config = dict(
    n_layer=8,
    d_model=192,
    n_experts=80,
    experts_per_token=2,
    d_expert=96,
    d_shared_expert=128,
    activation='squared_relu',
    moe_layers=[2, 3, 4, 5, 6, 7],
    router_score='softmax',
    normalize_top_k=True,
    routed_scale=1.0,
    balance_loss=0.00209,
    balance_bias=False,
    router_bias=True,
    init_std_router=0.0158,
    lr_router=0.000599,
    vocab_size=16384,
    norm='rmsnorm',
    norm_eps=1e-05,
    tie_embeddings=False,
    optimizer='adam_variant',
    lr=0.00192,
    beta1=0.9,
    beta2=0.95,
    grad_clip=2.0,
    batch_tokens=65536,
    seq_len=1024,
    train_tokens=328400000,
    steps=5011,
    dataset='wikipedia_en',
)
Below are experts of layer 4 (counted from 0) of a mixture-of-experts language model. Rows are named router (the router's row for the expert), up (a neuron's input weights, with its number) and show model dimensions 0-191. Each number is 128 + 24 x the weight over its row's rms, rounded and kept within 0 to 255.
Before each expert's rows: "gets" lists some tokens that make up at least twice as much of what it gets as of all text. This comes from a sample of Wikipedia text that the model never trained on. Tokens count by the router's weight.

# expert 31
gets: " | ", " ", "; ", " (", ": ", ") | "
router [146 125 128 125 103 124 135 116 151 110 117 126 121 156 115 150 125 155 153 175 150 101 124 112 134 149  92  76 134 120 103 134 162 163 125 137  62 138 116 118 120 114  92 104 111 155 137 123 146 126 143 154 174 145 137  98 156 136 122 151 159 143 149 127 104  99  94 131 150 113 102  97 127  92 110 173 115 146 158 101  71 122 112 134  99 149 100 103 130 156 134 145 126 171 144 152 185 143 120 163 135 138 124 129  86 117 121 123  97 123  65  75 165 150  80 143 111 149 115  86 119 142 160  96 112 110 101 102 195 132 139 142 119 143 140  77 107 113 107 114 165 144 165 111 131 105  94 136 109 114 187 159 169 115 119 123 130 131 138 139 136 134 132 119 156 122 137 145 117 152 143 141 141 146 131 166 107 152 141 108 116 100 103 118 157 115 155 117 136 124 149 120]
up0 [149 118 111 129 141  88 111 130 151  79 101 117 115 129 110 163 162 149 134 116 136 103 130 116 109 140 141 115  97 137 127 147 117 145 133 167 107 152 154 120 126 126 117 127 107 124  94 122 110 178 143 153 124 141 162 133 156 148 147 108 150 130 112  93  80 137 132 139 124 154 102 169  89 151 119 114 110 102 101  67  87 130  98 128 103 142 129 116 132 140 100 131 131 139 134 122 148 131 128 138 141 136 202 171  85 118 136 115 140 111 129 145 187 115 108 131 120 125 160 127 138 145 141 124 125 103  70  94 144 191  94 116 156 127 143 101  95 104 142 111 101 147 134 124 123 107  90  60 103 137 114 146 109 103 202 130 103 139 117 133 117 145 147  86 149 110 191 102 114 117  89 154 128 120 122 151 149 132 137 122  94 122 120 138 139 105 155  96 114 138 122 172]

# expert 20
gets: " to", " was", " by", " |  |", " were", ") |"
router [133 139 138 156 180  71 131 151 126  95 142 159 123 101 130 160 157 120 158 112 128 127 121 138 104 113 146  98 116 143 160 153 140 137 119  97 118 115 122 127  76 116 147 138 142  68 129 161  84 147 129 115 136 168 136 119 109 166 105 130 148 101 148 106 148 118 142 130 162 146 171 141 161  86 128 105 122 175  84 103 138 124 172  91 142 175 101 106 145 149 156 120 132 171 165  77 151 128 159 134 105  97 139 116 129 138 109 171 148 103 121 131 128 155 125 122 164 107 130 135 128 149 119 115 107  82 115 136 165 146 129 142 126 124 124 151 100 102 104 145 110 125 145 106 124 163 116 158 145 172 100 122 123 169  77 135 131 115 105 131 126 113 144 184 153 139 137  93 162 141 104 103 111 144 130 107  92 125 101 116 113 133 101 152 118 151 143  83 138  93 147 100]
up0 [140  95 119  92  79 174 157 164 118  96 128 104 125 148  93 144 106 139 140  93 145  94 118 164 169 115 122 130  93 132  81 166  99  89 118 108 121 130 107 137 118 121 157 122 107 138 159 115  90 126 105 151 173 109 131 140 114 160 168 115 113 151 113 104 114 124 158 106 102 117 131 129 111 126 143 134 113  88 138 126 130  77 119 137 135 153 153 132 102 113 129  75 118  81 104 118  84 106 130 114  94 162  95 113  96 156 196 119 139 120 123 125 160 128 142 159 154 122 142 102 109 162 155 150 162 113 122 115 143 163 116 123 137 154 102 101 150 125 108 155  94 126 138 116 166 128 117 122 118 156 120 123 182 113 121 126 166 152 126 136 162 109  91  88  94 115 115  83 124 110  91 147 117 130 114 148  96 103  88  98 110 143 150 152 104 147 131 127 108 151 140 142]

# expert 57
gets: " and", " He", ";", ", and", " he", ", he"
router [ 95 148 127 161 164  72 112 167 156 129 136 135  89 126 149  79 121  85 129 118 160 136 152 162 117 113 129 141  80 157 122 127 130 168  63 150  84 137 115 123 132 128 126 153 114 109 100 152 169 123 150 131 101 144 136 168 100 109 109 144  96  98 183 136 133 125 100 155 125 158 161 141 141 131 132 138 151 159 115 144 135 109 137 164 134 107 135 137  99 157 140 128 141 138 143 152 117 156 125 121  95  99 117 127 178 145  75 113  85 116 124 141 145 121 170 138 112 148 107 101 141 180 164 103 149 117 120 130 134 143 141 142 147 123 110 144 113 118  91 166 142 147 139 137 132 159 145 113 144 115 107 142 122  96 152 161 147  92 115 118 107 101  82 120  93 106 157  67 134 149 126  85 133 128 134 175 129 115 132 131 141 149 117 110 106 114 130 136 161 169 116  83]
up0 [120 145 104 120 123 157 109 149 125  80 136 142 104 107  99 127 127 188 171 140 166 129 129 113 100 117 131 167 102 133 134 156  93 146 134 171 141 128 177 104 126 121 150 181 130 105 145 146 131 128  46  80 154 119 127 152 147 188  91 160 145  97 138 111 128 133 145 103 134 123 124 139 130 134 104  73 129 128 126 130 122 141 115 122 113 163 139 138 132 149  72 110  89 145  88 107  80 166 143 137 148 158 110 104 119 146  98 143  97 147 129 136 163 121 141 133 167 154 111 143 137 137 144  95 156 126 108 134 124  94 161 183  97 151 124 145 150 130 139 104 115 123 149 174 140 136  86 102 136 135 141 155 159 122 138 115 110  99 156 144 160 135 116 114  97 128 103 146 104 120 138 126 121 144 136  92 169  87 144 128 116 119 129 124 112 137 146  79 128 120  99 106]

# expert 27
gets: "–", ", ", " in ", " ", "| ", " | "
router [138 136 138 120 117 160 152  94  97 151 130  79 151 116  81 130  96 129 194  93  68 138 110 125 102 160 111 165 112 145  99 111 157 143 132 132 109 105 141  84  92  90 114 108 136 175  72 131 156 103 114 133 160 186 127 145 116 116 108  96 112 103 137 139 124 129 119  99 126  93 133 108  94 142  93 136  90 153 161 156 129 113 133 135 108 119  98 127 109  81 159 154 162 158 146 171 130 112 161 150 147 122  95 139 134 138 173 161 153 123 107 142 166 139  98 154 111 153 139 144  95 111 119 147 122 135 117 165 155 127 141 112 110 101 106 129 161 121 110 102 137 126  72 155 126 147  92 131 160 130 135 137 109 117 100 122 155 106  78 137 145 132 117 130  98 113 105 129 102 140 160 139 135 122 117 140 115 143 119 103 102 151 166 118 155 119 144  98 149 123 133 110]
up0 [106 112 132 119 155 152 133 127 145 125 147 135 144 103 110 119 169  90  98 114 104 153 129 127 135 146  90 150  81 142 106 110 167 113 113 135 101 115  91  65 132 167 109 118 175 150 123 118 132 110  99 138 124 198 136 156 191 115 108 150 165 111  53 134  93 126 161 133 107 119 133  90 105  96 126 142 125 127 134 121 122 123 119 137  98  65 116 126 132 143 113  88 126 123 121 116 109 103  91 140 142 129 107 134 125 117 112 136  83 182 125 139 147 168 110 141 123 162  96 160 148 120 112 139 115 147 153 119 145 151 138 130 157  98 174 110 132 112 160 106  97 165 148 144 118 141 119 134 107 137 124 146  93 105 159 149 139 137 136 120 146 145 152 109  84 135 109 172 110 108 113 124  99 118 107 151 105 128  85 181 143 147 124 180 135 115 139 128 158 138 118 136]

# expert 26
gets: " S", " | S", " H", "S", " T", " Z"
router [151 107 127 128 122 147 114 112 148 109 104 142 180 174 147 110 144 163 130 148 143 126 186 160 151 106 164  93 118 179 140 154  93 112 144 140 113 145 143  92 152 135 102 135 131 138 123 148 131  98  98 112 113 124 173 129 112 188 136 162 123 147 151 112 131 146 105 164 135 107 117 127 129 123 128 110 119 124 145 112 147 122 104 150 108 129 119 130 125 101 107 125 135 161 117 111 156 121 114 121 125 157  93 148 156 132 128 168 113 182 143  76 128 136 157 105 124 124 119 106 107 138  97 155 124 126  98 142 143  88 143 145  92 139 146 137 134 141 125 125 177  93 162 133 179 119  82 151 102  88 193 107 137 120  89 168 150 115 120 144 123 126 144 139  93 132 139 156 112  85  97  63 110 147 109 103 190 147 142 123 151 133 123 102 144  98 109 124 104 158 136 115]
up0 [134 116 124 104 153 120 124 156 111 183 113 155 122 163 102 104 146 130 142 131 106  93 136 128 116 185 138 165 127 172 166 134 152 131 141 142  99  96 142 134 104 106 131  93 170 113 125 133 141 123 169  93 166 117 129 119 118 160 130 148 106 138 140 140 124 117 135 110  96 136 121 144 174 127  80 115 179 147 127 127  97 114 123 126 133 137  80 134 176 156 186 121 115 124 146 185  88 142 101 143  98 110 108 111 141 115 143 154 164 131 157 173  91 128 137 137 151 106 112  84 136 130 100 138 124 120 129 127 132 101 114  94 133 116 116 106  84  89 175 120  82  96 108 176 120 170 154 122 155 118 173 102 141 124 131 104 129 151 160 137 135 126 143 107 116 125  97 150 160 146 158 180 133 154 119 137 105 122 119 166 148 142 130 137 154 112 137 151 139 167 123 123]

# expert 75
gets: " in", " of", " and", " for", " with", " on"
router [ 68 130  93 173 165 135 107 137 129  87 144 141 186  78 145  90 125 123 156 149  82 157 176  86 113 124 138 110 141 120 141 123 108 144 145 133  76 111 128 124 111 127 123 135 133  97  77  63 139 110 180 145 144 155 128 121 128 145 147  98 135 127  94 140 100 121 119 112 126 174  59 131 104 108 109 116  85 127 126  99 151 167 120  91 121 120 129 107 164 155 145 106 152 129 134 155 145 126 141 121 157 108 173 139 132 124 113 145 168 141  67 115 111 130 102 109 160 126 140 119 140 102 116 126 114 112 116 112 156 160 106  93 172  97 130 134 110 138 147 114 116 130 135 114 137 146 133 140 119  83 118  72  97 119 151 118 103 143 114  94 127 150 107 160 141 130 159 142 133 113 102 152 160 147 140 141 117 157 153 149 120 128 108 116 143 138 112 101 111 128 126 124]
up0 [107 137  90 127 151  85 171 135 126 110 112  96 104 163 117 140 143  90 143 146 107 169 133 139 124 120 140 118  78 151 128 130  91  93 108 167 116 141 171 102 150 115  86 105 134 135 157 116 114 108 112 122 129 169 153 108 126 133 146 179 132 173 128 164 146 118  75 143 109 135 125 110  82 115 128 123 117 148 102 120 108 115  97 118 117 143  85 107 106 139 131  95 112 119 143 120 101 154 109 147 138 106 124 189 114 170 119 110  97 148 119  96 174 114 125 106 126 139 168 104 152 126  90 169 121 107 130 101 139 166  77  97 158 107 134 153 123 127  98 137 191 156 141 170 159 129 117 122 172 100  99  98 129 134 114 156 132 166 123 123 133 131 135 152 103 144 146 139 140 147 151 110 162 113 167 147 137 144 124 124 151 119 140 142 145  85 179 139 121 127 119 138]

# expert 4
gets: " L", " l", " | L", "l", "ol", "L"
router [164 133 131 101 121 124 109 106 111 139 107 113 141 141  85 132 143 143 113 118 103  79 124 126 144 179 122 101 157 155 129 129 129  61  87 161 116 162 151 119 115  89 105 154  92  79 124 122 145 154 166 153  88 114 137 122 123 119 171 144 173 146 134 108 126 115 138 177 133 117 120 167 130 121 141 110 137 146 143 123 154 121 113 115  78 138 146 126  82 159 124 175 134 122  93 130  95 141 145 164 115  74 122 115 155 129 144  84 144  84 147  96 101 140 138 106 115  98 118 130 129  92 107 124 119 184 145 133 108 130 127 105 127 137 125 175 137 142 159 133 101 132 126 115 135 149 112 108 123 109 156 113 101 155 120 143 133  93 126 142 127 131 155 142 153 148 100 159 169 140 146 117 106  85 145 136 108 158 105  89 187 164  76 122 124 103 142 116 142 134 115  98]
up0 [156 138 130 132 180 115 124 175 119 130 121 147  82 176 130 121 114 163 152 132 144 115 103 152 136 166 138  96 132 141 152 118 113 128 143 165 102 138 106  98 149 179 127 188 147 109 119 135  86 133 105 100 133 107 168 135 159 169 150 147 104 113 104 152 142 130 108 146 138  95 156 117 134 155 133 116 121 108 116 139 115 144 111 141  93 146 133 112 119  74 156 104 122 146 125 122  90 160 108 139 125 160 115 117 124  93 133 138  85  92  87 134 128 144 101 137 141 176 151 108 165 149 137 136 156 148 151 113 111  64 124 155 101 130 142  55 132 144 183 127 135 147 164 142 129 132 105 138 132 103 149 103  87 111 141 110 175 111 147 129 129 155 109 108 121 155 110 129 133  98 143 112 129 113  90 168 127 134  74 123 142 126 106 102 150  85 133 143 154 121 138 131]

# expert 37
gets: " B", " b", " P", " F", " Ch", "B"
router [148 151 105  94 115 168 109 110  73 154 156  86 103 142 129 134 102 150 147 124 163 165 156 134 151 109 130  92 168 167 126 134 121  96  76 106  73 168 146  72 156 156 110 145 112 101 126 109 112 137 109 150  72 107 139 118 151 164 147 136 124 143 158 137 119 156 132 133 141 109  76 114 119 160 116  98 122 173 139 145 126 126 123 114 119  95 111 131 120 110 137 114  94 154 107 101 166 127 110 153 117  79 125 139  89 112 123 118 149 134 147 120 128 128 122 120 118 130 108 104  87 116 100 112 141 145 135 109 105 121 147 121 140 107 133 135 166 169 110 107 109 114 144 111 107  97 113 140 133  86 173 162 147 105 108 151 162 153 113 116 106 116 171 131 122 152 106  96 121 144 154  81 144 159 147  81 130  77 125 144 123 122 147 127 122 160 114 117 101  99  88 114]
up0 [ 93  88 137 111 114 160 145 163 152 164 174 111 124 149 115 158  88 140 164 134 147  95 123 146 133 138  79 153 157 149 142 150 122 104  85 122 147 137 125 138 130 106 144 115 118 134 174 139 143 175 122 106 149 159  93 154 135 115 160 100 100 126 137  94 124 127 100 127  95 139 125 165 149 110 145 113 126 126 124 139 136  96 122 131 117 149  91  80 131 126 119 131 128 140 114 114 123 143 121 127 105 116 131  80 119 149 128 132  92 128 161 108 165 111 147 142 126 101 145 165 121 113 147 136 112 117 132 136 153 135  96 123 101 136 145 150 115 110 135 139 169  80 140 148  67  73 129  92 116 173 102 103 108 105 164  93 120 122 120  64 124 169 138  69 105 153 146 154  95 127 119 106 152 141 151 116 107 107 182 140 134 110 122 134 125  87 175 150 151 151 154 112]

# expert 6
gets: "\n", "\n\n", " *", " ​", "- I", "Final"
router [123 162 158 146 122  76 125  95 133 161 127 140 139 121 110 166 104 140 160 161 132 136 122 129 128  72 141 180 132 110 122 132 108  89 143 107 148 129 135 122 142 110 132 117 166 106 166 136 160 173 153  84 124 104 151 112  90 112  84 113 144 123  93 153 136 139 131 128 123 128 147  95 146 146 124 158 142 154 166 140 135 112 123 153 145 156 134 124 109 153  91 144 153  99 130 126 131 163 149 129 172  96 117 129 123 136 107  84 122 115 144 108 116 122 143 110 119 174 147 130 121 172  95 150 149 168 142 140 140 155 132  96 122 120  85 131 124 132 143 136 166 101 148 177 159 124 117  97 112  94 189 104 141  83 138 128 118 110 116  77 111 119 139 148 112 143 147 142 131  86 149 151 178 142  72 149  87 117 142 131 166 145 149 129 137 152 170 150 106 130 167 139]
up0 [ 90 133 150 119 177 154 114 133 147 118 129 144 160 147  77 146 108 117 162 128  86 120 120 132 161 129 140 113 107 119  92 135 155 145 145 106 140 149 117 122 135 141 124 106 119 131  94  87 122 160 124  93  82  96 164 137 111 173 147 111 115  76 102 148  80 157 160 139 116 110 123 114 161 124 170 140 117 112 149 113 117 114 135 137  58 142 141 121 118 139 119 107 134 181 168 122  97  78 136 122  99 163 127 100 152 130 130 131 107 138 140 103 119  74  99  93 115 158  94 129 172 139 112 116 122  83 161 162 116 174 100 108 116 153 119 114  99 139  97 127 150 148 167 162 148 117 110 150 163 121 147 123 147 103 146 146 123 165 142 121 161 171 109 138  96 121  94  81 123 147 109 145 102 104 135 100 125 119 139 151 115  93 113 121 106 122 127 155 119 129 131 133]

# expert 62
gets: "us", "a", "ia", "is", "o", "ium"
router [142 165 105 143  99 121 110 119 116 127 181 169 143 138 137 111 129 138 139 134  95 104  72 129 162 119 141 143  63 113 132 148 121 150 149 144 157 127 125 162 154 146 113 111 161 130 133 115 119 102 137 130 148 169 113 109 109 118 159 101 101  90 161 128 108 162 117  93  77 123 178 139 141 120 100 151 167 116 150 152 126 146 153  97 140 116 124 136 132 185  97 129 159 133 146 140 124 130 143  92 132 119 153 147 114 117 116 135 140 117 133  98 125 125 127 103 149 108 105 138 163 139 142 120 146 171 134 138 104 111 117 138 136 171  92 190 115 152 169 130 126 108 157 136 100 173 161 143  96 123 112 128 163 144 112 125  95 143 168 111 157 121  80 118  88 133  84 166 145 103  89 148 133 131 108 160  93 131 142 141 161 126  96 137 156 142 168 144 177 117 113 139]
up0 [100 149 110 128 160 125 115 111 108 122 159 148  86 131 108 133 143 145 139 172 118 122 105 140  86  98 115 112 109 109 143 127 121 140 147 133 134 126 130 118 116 135 132 184 134 186 143 141 157 142  69 133 105 133 135 114 122 110 165  90 100 121 156 119 136 151  94 103 142  79  98 115 124 136 153 138 130 160 148  80 113  95 122 106 123 134 126 111 126 142 136 133 148 133 133  84 115 136 135 129 141  86  80 104 115 120 107  90 201 135 120 145 135 155 101 172 152 121 133 142  99 139 106 202 132 124 132  85 127 146 151 120 151 136 101 123 147 134 161 111 112 115 110 135 106 134 152 135 112  97 153  93 108 109 105 134 118 136 138 112 188 191 144 129 128 100 119 116 156  74 167  96 145 143  90 131 144 163  96 137  96 148 131 106 159 138 139 139 137 162 126 171]

# expert 10
gets: "2", "1", "| ", ":", " ==", "=="
router [ 98 139 127 116 150 153 144 125 111 117 101  96 116 102 113 101 132 114  93 122 138 100 179 139  95 112  98 157 105 141 124 181  85 105  91 102 157 119 100 116 148 118 175 127 132  97 107  98 140 111 106 118  89 133  83  86 145  83 103 101 120 103 116 158 157 121 172 134 108  77 123 125 171 112 101 120 124 107 158 111 123 114 150 143 139 169 150 109 107  88  87 109 143 141 154 107 103 116 101 133 148 168 103 131 143 153 124 105 135 133 117 135  96 166 163 111 153 122 142  87  91 117 121 143 150 124 120 114 131 149 124  98  79 137 140 132 139 129 130  81 111 150 109 115 133 159 136 110  91 134  93 133 144 142 113  85  82 143  80 131 152  90  96 161 108  97 138 176 140 145 118 118 146 113 146 115 111 124 153 123 119  97 142 106 110 106 124 102 162 147 140 153]
up0 [133 118 118 141 109 104 163 154 108 144  95 152 174 113 106 113 125 121 144 116 146 136 105 134 199 171 104 144 126 145 125 165 134 164 101 133  99 113 128 110 133 117 174  91 165 138 140  42 166 166 153  94 156 143 128 149 155 148 156 142 145  71 104 133 128 125 163 140 137 121 132 113 119 130 134 111 129 110 123 113  94 106 126 184 132 143  76 127 120 126 120  95 141 117 143 129  77 114 126 144  84 103 118 122 173 121 135  99 102 126 130 128 127 129 124 161 160 133 150 104 124 155 139 115 146 140  95  91 139 133 117  99 142 142 150  46 138 122 122 121 149 138 107 138 135 157  87 140 106 130 160 160 149 108 134 155 135 105 129 130 161 102 120 163 159 170 126 125 105 115 172 156 103 130 133 128  84 109 101 110 118 136 140 123 110 102 107 132 120 114 130  99]

# expert 47
gets: "1", " in ", ", ", "| ", " and ", " He"
router [ 89 111 136 125 116 146 104 109 121 137 130 100 116  80  85 129 128 130 121 131 136 110 138 106 160  95 161 131 163 180 115 103 134  99 127 123  87 109 100 134 132  86 145 105 126 116 151 164 170 140 153 134 146 124 110 103  87 104 115 109 157 122 143 132 131 141 138 114 100 133 102 151  89 104 102 164 128 121 132 127 167 173 149 180 113 154 113 116 103 152 111  90 114 157  89 129 118 130 121  95 115 170 158 127 127  99 120 138  86 125 154 153 101 155 110 137 117 135  64 136 115 138 126 114 111  96 134 100  97 153 147 115 119 110 109 139 105 126 140 150 113 160 122 111  75 162 111 169 107 112 113  99 161 119  77 113 170 116 158 155 145 127 129 104 113 119 186 118 151 136 147 129  95 101 109 122 124 141 113 146 139 107 149 165 128 174 150 142 155  84 122  77]
up0 [152  99 111  95  94 118 111 135 170 162 114 129 112 139 138 123 117 106 135 174 122 115 101 127 103 141 127 142 121 111 133 127 116 148 128 117 121 131  92 118 121 135 159 119 129 177  86 117 135 125  71 107  87 126 152  83 104 175 146 143 105 123 140 109  93 174  80 114 136 159 119 135 123 143 144 101 110 120 121 149  97 121 133 157 122  92 119 112 148 161 202 131 138 118 127 129 134 132 130 183 152 108 157 104 143 142 111  72 165 137 139 131 110 145  70 164 104 151 117 112 105  87 126 137 109  99 104  86  94 109 105 156 100 141  80  93  98 143 115 129 116 126 141 103 118 147 106 146 171 136 120 107 138 121 152 114 154 126 121 130 122 185 131 141  96 115 119 122 110  74  98 166 120 136 156  85 133 141 142 128 104 116 118 131 187 107 145 109 125 148 130 126]

# expert 24
gets: " the", " The", "'s", ", the", " of the", " a"
router [123 136  50 153 159 171  92  71  94 121 132 147 147  99 128 124 104  80 130 134  89 102  97 132 127 117  69 106 150 110 142  75 118 125 152  99 115 113  84 119 101 139 166 164 164 131 114 160 155 140 120  82 141 140 174 125 185 125 122 138 152 106 154 129 125 189 124 133 126 138 128 116 113 142 137 142 107 163 108 120 153 130 126 103 130 101 103 160 174 151 165  92  99  97 146  99  98 152 100 134 131  90 139 150 127 122 125 168 131 162 116 113 129 152 114 166 161 150 112 154 165 117 145 116 135 159 116 102 182 137 110 122 124 100 128 148 122 128 130 122 128  94 123 115 128 107 165 133 121 146 130 109 160 144 160  98 118 150 114 123 151 123 126 145 114 112 155 158  88 116 163 110 145 130 144 115 126 123 133 131 118 128  93  96 105 130 146 123  93 109 124 132]
up0 [146 112  99  95 112 140 163  97 139  94 119  62 127  99 120 135 127 112 127 118 126 125 150 166 124  82 135 104  82 134 126 121 101  92 115 122  90 103 139 118 119 142 177  73 170 155 134 137 150 110 136 135 110 140 132 143 170 137 135 112  97 133 130 179 128 155 130 123 124 110 150 154 142 165 135 119 148 137 135  97 124 140  84 101 102 101 120 141 153 115 111 123  94 143 117 159  99 102 170 130 136 126 132  93 154  80  93 143 137 143 134 142  94 135 135 131 151 102 137 121 127 133 107 149 157  97 161 140 109 150 112 100 143 111 126 109 148 155 125 100  93 133 130 165 105 188 137 134 133 125 124 105 139 163 103 121 119 108 146 129 134  87 163 139 164 122  89 105 129 118 115 170 152  58 135 125 111 142  74 130 121 127 116  99 127 149 141  83 155 180 110  84]

# expert 59
gets: " M", " N", " T", " | M", ", M", " m"
router [142  98 171 156 119 137 116 129  69  96 156 104  91 147 131 141 136 123 117 101 164 142 177 147 117  87 187 126 130 129 132 134 115 128 172 120  83 123 128 129 150  93 107 131  83 134 112 160 129 107 151 133 147 104 118 138 136 147 149 120 103 177 138  80  96 143 143 101 113 116 129 125 116 133 110 129 135 142 148 112 125  72 102 162 154  88 172 176 154 109  88 183 112 116 116 123 126  90 131 113 158 113  99 139 163 133 109 137 165 127 120  78 100  97 106 105 116  94 136  95 139  69 146 129 166 113 151 126 120 130 128 114 135 108 145 117 191 165 113 105  66  90 124 141 152 118 124 178 102 144 141 108 111  93 103 141 132 135 107 141 142 130 124 137 119 158 126 137  93 105 129 129 151 127 133 129 144 134 134 144 136 104 123 163 115 115 115 107 122 128 122 131]
up0 [128 109 118  95 155 102  90 175 153 101  76 110 115 157 106 130 122 140 147 119 107 139 118 157 117 139 138 106 122  58 186  75 162 148 142 139 126 132 122 117 105 124 162 127 114 136 112 144 128 155 120  69 157 119 152 151 121 157 155 167 168 158 142 140 135 165 131 108 157 174 145 129 104 128 122  67 126 154 156 139 128 106  87 150 131 121 175 134 155 142 137 142 131 125 138 113  99 102 159 125 119 130 144 145 161 102  84 132 123 115 122 161  88 119  78 120 116  88 105 124 174 143 151 145 142 153 119 130 145 168 143 155  71 113 145 135 101 100  82 128 136 112 169 155 155 159 130 135 144 139 124 107 130 145 122 151 182 146  89 122 165 102 126 113 126 138 107 125 108 161 120 118 135 121 105 123 162 133 118 102 137 136 141 129 132 104 126 105 116 153 137 134]

# expert 77
gets: " is", " are", " to be", " also", " not", " was"
router [121 128  99 145 149 106 103 125 134  85 121  98 102 161 151 139 120 116 121 122 164 141 129 179 159 161  94 118 142  81  94 119 147 114  76  97 135  66 129 133 123 177 121 139 145  99  98  97 127 160 128 140  64 119 109 106 171 152 121 135  95 141 118 110 161 123 130 137 127 169 136 110 118 158 166 132 118 155 130 121 145 143 160 139 170 161 113 138 145 137 174 136  92 158 148 109 124 172 148 149 122 145 137 133 154 118  87 136 135 136 124 135 112 161 134 145 137 107 114 134 156 151 129 120 136 117 142 141 110  98 114 123 136 136 114 132 116 132 122 147 109  96 122 126 137 127 157 167  88 159 114 113  89 143 165 129 124  91 105 119 105  99 160 125 106 147 143 106 169  87  72  86 111 133 112  97 180 129 142 143 162 159 117 133 169 142 161 124 137 144 117 183]
up0 [133 140 128 150 171 164 117 172 160 137 116 112 133 129 174 146 115 129 118  80 126 125 134 102 103 117 151 117 103 148 172 143 145 135 106 170 110 125 104 151 133 142 105  81 147 114 122 154 129 104  94 143 110 118 139 110 167 159 153  71 105 148 135 202  98 139 108 175 139 116 128  68  88 118 164 128 130 158 111 137 122 115 141 152 135 130  94 148 124 127 106  96 125 143 162 144 195 133 116 116 135 160 113 149 160 136 113 151 147  82 109 121 104 166 117 151 126 117 152 131 116 123 151 172 122 124 143 131 126 125 150 122 157 121 181 117 134 154 134 124 125 155 116 122 155 147 104 109 175 113 158  79 125 109 131 116  95 103 133  85 128 114 110 127 115 158 121 134 124 126 152 135 159 157 122 164 121 150 129  95 114 108 166 124 125 143 126 132 177 161  74 142]

# expert 41
gets: "| ", " de", "re", "le", "é", " Le"
router [121 123 136 146 146 111 113  96 168 101 176 119  80 139 101  91 161 130 135 122 110 138  73 130 144 123 121 108 129 124 147 137 159 126 121 151 126  80 171 118 128 121 132 139 126 125  99 178 124 151  99  85 122 117  96  94 121  86 115 131 110 124 125 162 122 100 142 168 152 157 161 149  93 102 154 116 176 132 142 151 134 150  90 157 132 169 135 158 147 115 153 126 126 160 150 166 140 133 149 169 104  96 121 123 129 145 138 124 121 113 130 101 125 103 124  98 119 120 155 128 143 131 126 162 159 131 134 133 108 105 122 150 145 142 174 153  90 117 127 117 120 134 144  80 118 148  95 115 145  83 148  78 137 101 143  78  94 153 142 133 134 102 108 121 159 139  72 105 149 130 145 161 134 119 114 128  83 139  85 174 156 145 148 179 110 112 115 148 161 124  89 137]
up0 [ 97 118 116 169 156 126 115 105 142 169 150 139 126 135 117 139 133 136 171 159 131 134 141  98 149 114 126 113 116 103  67 142 153  66 120 110 136 126 101 123 126 121 142 142 124 154 164 135 164 116 123 138  84 135 100 188 103 146 182  93 125 122 139 148 135 101 141 110 146 128  98 141 127 134 163 104  93 121 151 107  96  93 138 120 119 132 122 124 152 131 105 146 127 139 124 144 137 130 127 136  78 116 108 102 117 131 146  88 165 113 100 124  94 149 108 104 152 142 127 130  81 132 162  96 131 176 160 143 123 181 161 108 163 142 139 153 110 135 123 129 139 168 129 117  91 124 124 117 146 131 159 145 152 157  84 176 129 135  84 110 105 111 100 109 116 105 110 118 118 114 161 146 131 159 123 109 122 173 144 175  96 130  80 143  98 133 135 142 131 200 147 157]

# expert 34
gets: " (", "-", " ", " | ", ", ", "/"
router [124 157 120  88 125 188 145 150 118 133 132 127 123 141 106 136 135  90 141 132 153 129  95 126 156 126  80 147  87 115 131 106 156 105  93 115  98 148 124 115  93 134 104  88  97 151 123 114 123  76 111 144 169 175 151 132 135  91 135 139  79 137 146 160 142 106 134  86 104 116 160 124 123 164 105 163 123 167 173 187 131 151  94 149 113 118 160 131 135 134  91 163 172 153 136 172 153 131 121 163 100 152 114 105 133 165 127 133 101 130  73 150 132 167  97  98  97  91 161 144  89 153 125 142 111 124 128 153 137 106 115 122 133 109 136 132 151 125 139 118 125  91 169 112 105 126  99 167 117 123 184 133 139 118  97 106 162 119 118 108 133 118 104 119 137 158 113 155 137  97 150 116 140 152 110 102 140 158 147 144 135 145 124 106 137 101 117 110 137 110 119 150]
up0 [140 135  90 132 124 126 123 111 140  89  86 117 140 128  90 100 104 139  95 135 147 180 103 103 177 102 136 122  88 103 152 112 131 102 122 105 143 138 137 105 145 177 121 112 129 146 143 141  86 102 153 125 137 153 178 176 159 115 178 128 104  81 111 123  91 161 126 112  92 139 120 151  90 152  93 142 162 141 140 146 132 112 119 109 133 118 131  89 108 146 107 136 155 119  85 166  98 129 143  99 104 113 138 111 122 143 109 134 113 129 103 140 172 182 155  95 128 105  98 134 137 148  86 141 152 137 108 126 131 150  99 121 121 146 143  71 124 141 145 158 169 161 162  91 155 144 121 114 115 161 103 117 139 145 139 150 173 138 113 130 133 129 133 139 119 140 206 116 135 114  83 145 136 108 144 124  72 137 126 144 139 108 126 128 120 125 147 103 116 148 125 158]